{
  "num_hidden_layers": 10,
  "d_expert": 64,
  "norm": "rmsnorm",
  "optimizer": "adamw",
  "beta2": 0.99
}
Below are experts of layer 4 (counted from 0) of a mixture-of-experts language model. Rows are named router (the router's row for the expert), up (a neuron's input weights, with its number) and show model dimensions 256-287. Each number is 128 + 24 x the weight over its row's rms, rounded and kept within 0 to 255. Numbers have three digits each.
After each expert's rows: "comes after" lists some tokens at least twice as common just before its tokens as in all text. This comes from a sample of Wikipedia text that the model never trained on. Tokens count by the router's weight.

# expert 96
router:099140138167095146134128160113122149120090141189137108139155138115107111167135123127083156132153
up0:144129138120062129084084121094086085095055120126141137087107132136127137165133146110129134113122
up1:120075096165098110096091134085152131131108125118128149163118159150120145083146148129143133100136
up2:089127120164141127128159121117114099154113156120181136134100126133126195134166120178163131151075
up3:115157167183143122111089109139126105157133136157117109152123168110112097146110155140146124106145
up4:117124078114142084136113090085114137099152153151116133087110136132123125097159117141110094101119
up5:117102156138109183140155078117135132059157139158108096088115141102136101161161131141075122140164
up6:140150113120134153132122171175112099107144119077117118099099127133106102108150159111124099153103
up7:103117127124093163089125151184110124136110133118118104144123166115159109161128181085135103121147
up8:112113152101126110121120124176118124113112144102098142126110106127132131141142125104138117118166
up9:089114080177123108151121147140139118118097164166146087124127183138099082150142130154136162144120
up10:149100163124113112113172116126116092096161112146127168159115111129168108091128079181097118113142
up11:126138073151106139109136137115123129077086163143152135137113116123138129095139073162115121127113
comes after: " was", "1", " served", " were", "2", " been"

# expert 16
router:120153130130154134141138109115162123142140147115125131098159146113126104130101155107143133115165
up0:158098135140105144118096118127146084109109115139149102155080111145117140110142139177124079135117
up1:124138162148079102108133143115118119092151116140128147116107132112129092132126103165109126107092
up2:164100135130100137138108141158093118120126122122147132082107148125151129110107153106168073120134
up3:124109142160134113107129140114067118128142115128059143099076102137116142083149120152146133109067
up4:127107169167124125110138127147135106140136138153110127158105138169114140079123099138121110125077
up5:167090139124114191101125112133118133127109142103114135093084099146145140103112139135120132108107
up6:130068156143092125093135090123132089113132119103143152125049136125139134112091133153148126139094
up7:173134129128114099110141124116163157137136170149091103145117129107151086141158121215129129127116
up8:154096141138120117149120087141070166156095146134118114168076109075164138127095100115122111099107
up9:116118133105118126118154116146095138121133156075164137135126136076157155091141124114133100114133
up10:130079127150140099163120122150163099127090158133125077180094142116124126169127130159152141175135
up11:116033094123121124144095103125128091108144133161149104151075107145156103093103146111135139144112
comes after: " ", " the", ".", ".\n\n", " (", " The"

# expert 0
router:147144128138111126116133117133159088092135147123131127083150158099133123169104157132096119118161
up0:088117146116074136108132123137137084125106139099134114161097132123150110124148093135151136162119
up1:137094104099103143090125147161166143123106118097116090133133121148137150151142146107141124127136
up2:129113131121117106153110111152103129135094117090136122106104128128122153136176129093148101145115
up3:122123138136115119174167095144104112131108098116166094112084107104139126147134113089150113157124
up4:149105154149114132153118122128127102160127115117136104136108100162081149150137121120119145151142
up5:121095104120132170131137131144119133157121114156090111126129088103157127149188104137174106089132
up6:130075101141125079095110121133099142124147157159132163082078141173121121092112143149159169120125
up7:095109135162127116111142116105122145115083112140121133129078155119105133120089113134163073113131
up8:069107143115096103138126136130123106086129112115131123165102134138083129137154090104146078093145
up9:139135111147094170095092145118142114092132174103134152104145111127148178122134129098137135137125
up10:136121111105141108091163162149117128146160144121138158157099113110144131159093109144136135121113
up11:071122113156113087129143123121113158130125129137131131134114137166156099124130111116132081137095
comes after: " of", " and", " in", ".", " on", " to"

# expert 38
router:127131138161122166151123117149140139103143135139140117110162123130131122116147140161097157155125
up0:139101138146124108123131141126168111132108132123150130117093132130156158106134133152141116155122
up1:095092124147051143137108098099110151171111126144199130145105112108139144138092154132103081108126
up2:134140136107101139088182110093148123122157108117140098142098090121171156108137112177085113129135
up3:161087133144062135143137112150129096136152143133125139127109171109170120093167075106129133128110
up4:154135163154089120122134142111141163114126125100122103161126105114132132150140129155138107135147
up5:156128106118105161094139130158126100130095103127186134144092107136171141115106107098102123138134
up6:120099139131114125105156126086096124094131128116096113111110131146139145135133128107138126129105
up7:124140088131103132090138160083142131169147106123125092180149146116190151140146096099154150097168
up8:111089105088143081122091118119139085169103082136103122122089158093162134117150137095127133142117
up9:141110149142114139082128122134137148135104136167148118147070140116106132139151160155133093098086
up10:111094148115133141112085129157152175082161154154139120094123104105160138152167116122127119130124
up11:111104133137106111099084118117106183138138154141166106115134120151128157165109106122134164125102
comes after: "9", "0", "8", "7", " U", "5"

# expert 99
router:099151139143131143146131087139145105115159140131126129086169157094135088142115158116129126158156
up0:106143125128112139128123169111117112093073136174105133149086102142115140133127092156086128143142
up1:131089110135130108148110136098177157092103151110149145125064139120129146130109167155100084086061
up2:117111148139119118095134137115112121126067157103144128131096099120135168121151107137116062088117
up3:145078130132095130145133118114118126129097155090120147141087151119144127128113150157161084144084
up4:154076115128120151113122122143095136097100148097092132146099140080148158121136112122140083125113
up5:168109101126115117136106080131109131117131108148133144119102151132115110151137134135146103129109
up6:097110099149154141156114160130163130082122151088116147096127098119104119107137162153096107112126
up7:106079100152121098113114176143140109108101131104142068151098102124177139118156090131122084095088
up8:130106083132134136126110131106077121133128174132084142128086143125162119113106133149134135110135
up9:120103109100111123090164145168188127109137179140130136138116132144158118177116081154091094150102
up10:111089117112112107112125116154134131150113148119111112096104115121153116105151164128100089133122
up11:089117107157131107116151150097090122141078155129150114123130116113143106163111138129117138112135
comes after: "2", " |", "0", " In", "5", " September"

# expert 42
router:129124150133135121159087104090111117100159119109128151092117140127098132139146153096142089111124
up0:136117130108146123095123186140136115092112133094123106167096116138128135124131117141118148117094
up1:132160100116097076143141113055136152085116109096163122138060127099116116110120106111127131125100
up2:114123180098103135069123093116172096164119101123137149140115110099122129126169109127199108121121
up3:149129060133141046164133144126135123116116135132124149178110153115108089151148158156092106098109
up4:187123107132108128145109125152174110169095124111114150128103125101146172144131095140162099160075
up5:147103152118177127174115105108166123143149120121119161165123161142121117086091148142127122141108
up6:164145150122156126114160141170161141104126132121133100104130154140146111076141102122159130133135
up7:116116106113136091102092112141143106117131134070114130115093122098152108149141074166146129125064
up8:142101090122104137094106141130130169161076162126097151096114121097115149170118088136122131163138
up9:155161105124081119153181131160118150123164122124134149177137143111152134148129137121179151108116
up10:156102150127128136138170094146171117125145100146116140165111161150151157106144104126153134159111
up11:101130131107116136109145127117106136139136116179139147079128075117153138159134119124159102089126
comes after: "2", "1", " ", "–", "−"

# expert 32
router:126159135116151128141136116112152130138152142110121130102150160108121118128091153119105123142169
up0:095106118161148126078137134128121157127130162097123113100113117129111097125132154129104128119098
up1:137102143141143104120166086113159112127136166150090098156093111130165119100151101108159068112131
up2:151106130112115118161128094099124156118144104118134105150103133096119130173166074195141136129123
up3:146126139132114153127069112119145157099121122120098103132099127131157152139165127153141123143134
up4:119070126169110112092082127103130115109149172122103113135098113107163155140169135127115103090128
up5:088107112140125132121164105149142128109103120120117131155085163123099128114149133124175128158084
up6:107096162148080172068106137138124107104116157140150130104084091094136153142165108123142092097128
up7:126134117125082101133115128118119113058165100124096110142126143116164151133163091152121117103111
up8:126117117125138122114168130102168093132104128118122127167071149122105135157120085111156119118135
up9:125108113125108127119130164140144101099104135113148135077105126140124175115142154155096096123121
up10:125093112159135134088115114100145170134123127117129119203068165129102165076156116148144135145099
up11:126102145139107110098108141110144122120116134160115150147101179153107133117108132123156143161136
comes after: " and", " the", ",", " to", " in", " of"

# expert 84
router:125161138134154145136137103117168129131160146124124108111146173092122093087088116121118131132199
up0:103127132123131163111146151132136123136099131106147112124124143131107076121106119129117108130106
up1:158100091166128102065119131159123105129091127129119137132055084153141083108131113170145130138127
up2:081117153128125139120126074107171167142085104103116090116089141183125169159097122123114125126136
up3:169111139153111101080129140115099102112097152152090143141091120129149098101164093135110126110123
up4:162086076152128141121143087077096132098141119145135116154075114120103126141132187114171122139097
up5:150126144168083130068186092135137133100128132130134139116127126102133122108128099075137106092085
up6:139072090140129157110154142107127124120113148127089108131067126118137123125099108118172127151083
up7:108075140165120118096134161119103132150151165104106143105098134157116118112147103121137093113119
up8:117131130175109128071133126107090109121079108095141129174110090152107124163122157127150098140124
up9:147099085128086131102126107095141121119091159114190104120087109127089143121147162148143110147138
up10:130079128156124110113138141088138077071168124118102116163112140155158115134116154130104126115148
up11:116108128142100148114101148096081140130107136169145135146108132158123146118133147136109089142156
comes after: " of", " ", "\n", "9", " by", "==\n"

# expert 13
router:140176133121134154120119091114158089127156136110126115131167144113124122110110139115119139123177
up0:161102139100118140112127119161128109118088154134110148151128173127095135111143143127132138136092
up1:130135135135139164110083124163100116120125142146125123089077152066122169108171144129139078127107
up2:116092154110115109124158126107113129095141126147132137160088163147112150128134106168130078101104
up3:140137119124133153148142170097150148116112132134133150135133163106095152081103133091119139143094
up4:160108061143119142083130111134137139133108142147145090149117123102141125087123138104147142139112
up5:100130141097093095162089103092142158126108100038110071131124076143149151146146092144096107118143
up6:142125110144109139108113142114116110149155130141172091122078123117123136144138110146121127126133
up7:144107133099169131070092098126129128138129157108103157111109139132069165136102087140119118103141
up8:147111158142102200110130128150107095115109150135164089142089110121129138115108168159180067133129
up9:136086117153090145123145079184100125134122115124135151142088109108103164141141125102160132139103
up10:111087150163106125123117130113120095163099109147129083128104121115164141135103138131160100114102
up11:185068125109110127138148117115139072136120142147122125151105145107160105090147059145097130118118
comes after: " as", " ", " with", " of", " for", " and"

# expert 119
router:124158159129125115149137106127116112145135129144124142096148143097126089128110160123095092149162
up0:147094125141104149127137120139134101129115123160160118190101097104144128159141147139110059161167
up1:097091127159122141112091137114145131119107124111112099141091115119119134099152132157109096137098
up2:140119139163119125115105106101096088166107080116153120152083126117126131093164131124148125104097
up3:137119112134142102154164142139085111102104128114126132149088177153123116131128118112142117102085
up4:126092102111128107088139138146149119080125175115154117130086141139097126184165164135114103118134
up5:100111147167083090142116102128146104105139161078189120112094086164096166183119135165154100123129
up6:118092124120154146138122125119119107144102113098124140136103124137120166133147107157122112108106
up7:146122138154165160111151150098114175125117090151148130114092080118148102083122148118174132091134
up8:150104115175155133081161163107132148119114140138129131144123116061115129120133107137084115105131
up9:126122139127112117115107134122124128147136138149103141157101089143108134128081150144127100116123
up10:145133134173083101120091123114128150089114181165147130124121146085127111117111122124141119134111
up11:142098113151133148136134086163112175104147122121117151101099124119149156138123136132092077135123
comes after: " ", "i", "en", "in", "a", "idae"

# expert 37
router:104121156082125152156145117163110153120124131123152141113153125157126134107108124106161100119112
up0:176134165099128132123117160162106067108089142146145122085084146154142129102131137133146094161091
up1:119162130109103097091182156121178125118084117139114194150109125132098133136105133122119114181098
up2:117056097085134160120138141131135095110172182117111149072081143182134195175118159163113125133127
up3:168121104160136150142134146115113131154168136095113117152090117132141134135160143131147127146118
up4:131062141118118113090130114177142114117091130101136111158086130128096164083177119111171087092095
up5:152082122127113126152128130101087169116163161143130163106094147138131128132114139148106130124119
up6:130119168144119116148154136128110146149140109153146127151089127140127112165131138148144112076116
up7:196104125174084112116118094169112158154145139154143139123094120137106145161159153126148070135121
up8:178140086152129104138126129125121134110119137113113159138100123128140140159128116143135105125148
up9:159094159130095124129126140142080151155116130144113121111115132127133143115139138121118137116123
up10:124135133098107142083123122134139145172128106121106114109105096139161153125107082156103127158127
up11:160104119126100080170140145129106135148140158131111105166092109118108151100165102098169111152112
comes after: "9", " ", "0", "–", " (", "8"

# expert 7
router:102134149148117180089110114150148125102156115109151129093165118112103131134140134144109166118158
up0:160125130113158148121164134150166135138082127127139138131085127139114129109108115145123124169114
up1:139140112176119150170124131165098137101169106114125124098092126129141135106125087139113128104103
up2:090143110130137139102104138149136143118022097161122102147107158129085127115136127110101124093096
up3:138103122144144150132107107122115138117111164106116148096120092145135152123118125118142111126128
up4:128085122152138111132145109141133103118104139116140129142084062087169138143147157136134105094075
up5:162094146147139093137073131042146152135093143124149114137124095127103135151138142106180096181138
up6:115084095126105125130092130160122141146121158099104129149076152123101144147181128114136075117102
up7:124074163139110136086158119093120098126170123144175138069128123151119132167132134147105126155101
up8:160097163132113134132134128169157109139133118114153158165084152116122119125101107174134126138144
up9:141100153153112101110154116159157155121127131122142116113135105117153132110141137079170112143103
up10:140133121147131101105107163143127160097110141133113133125101133130118124075135125120136129105121
up11:123103121101101106108098113138127111145139154128115148132082105118146160144143156127108115123078
comes after: "0", "9", " |\n", "8", " $", " Legislative"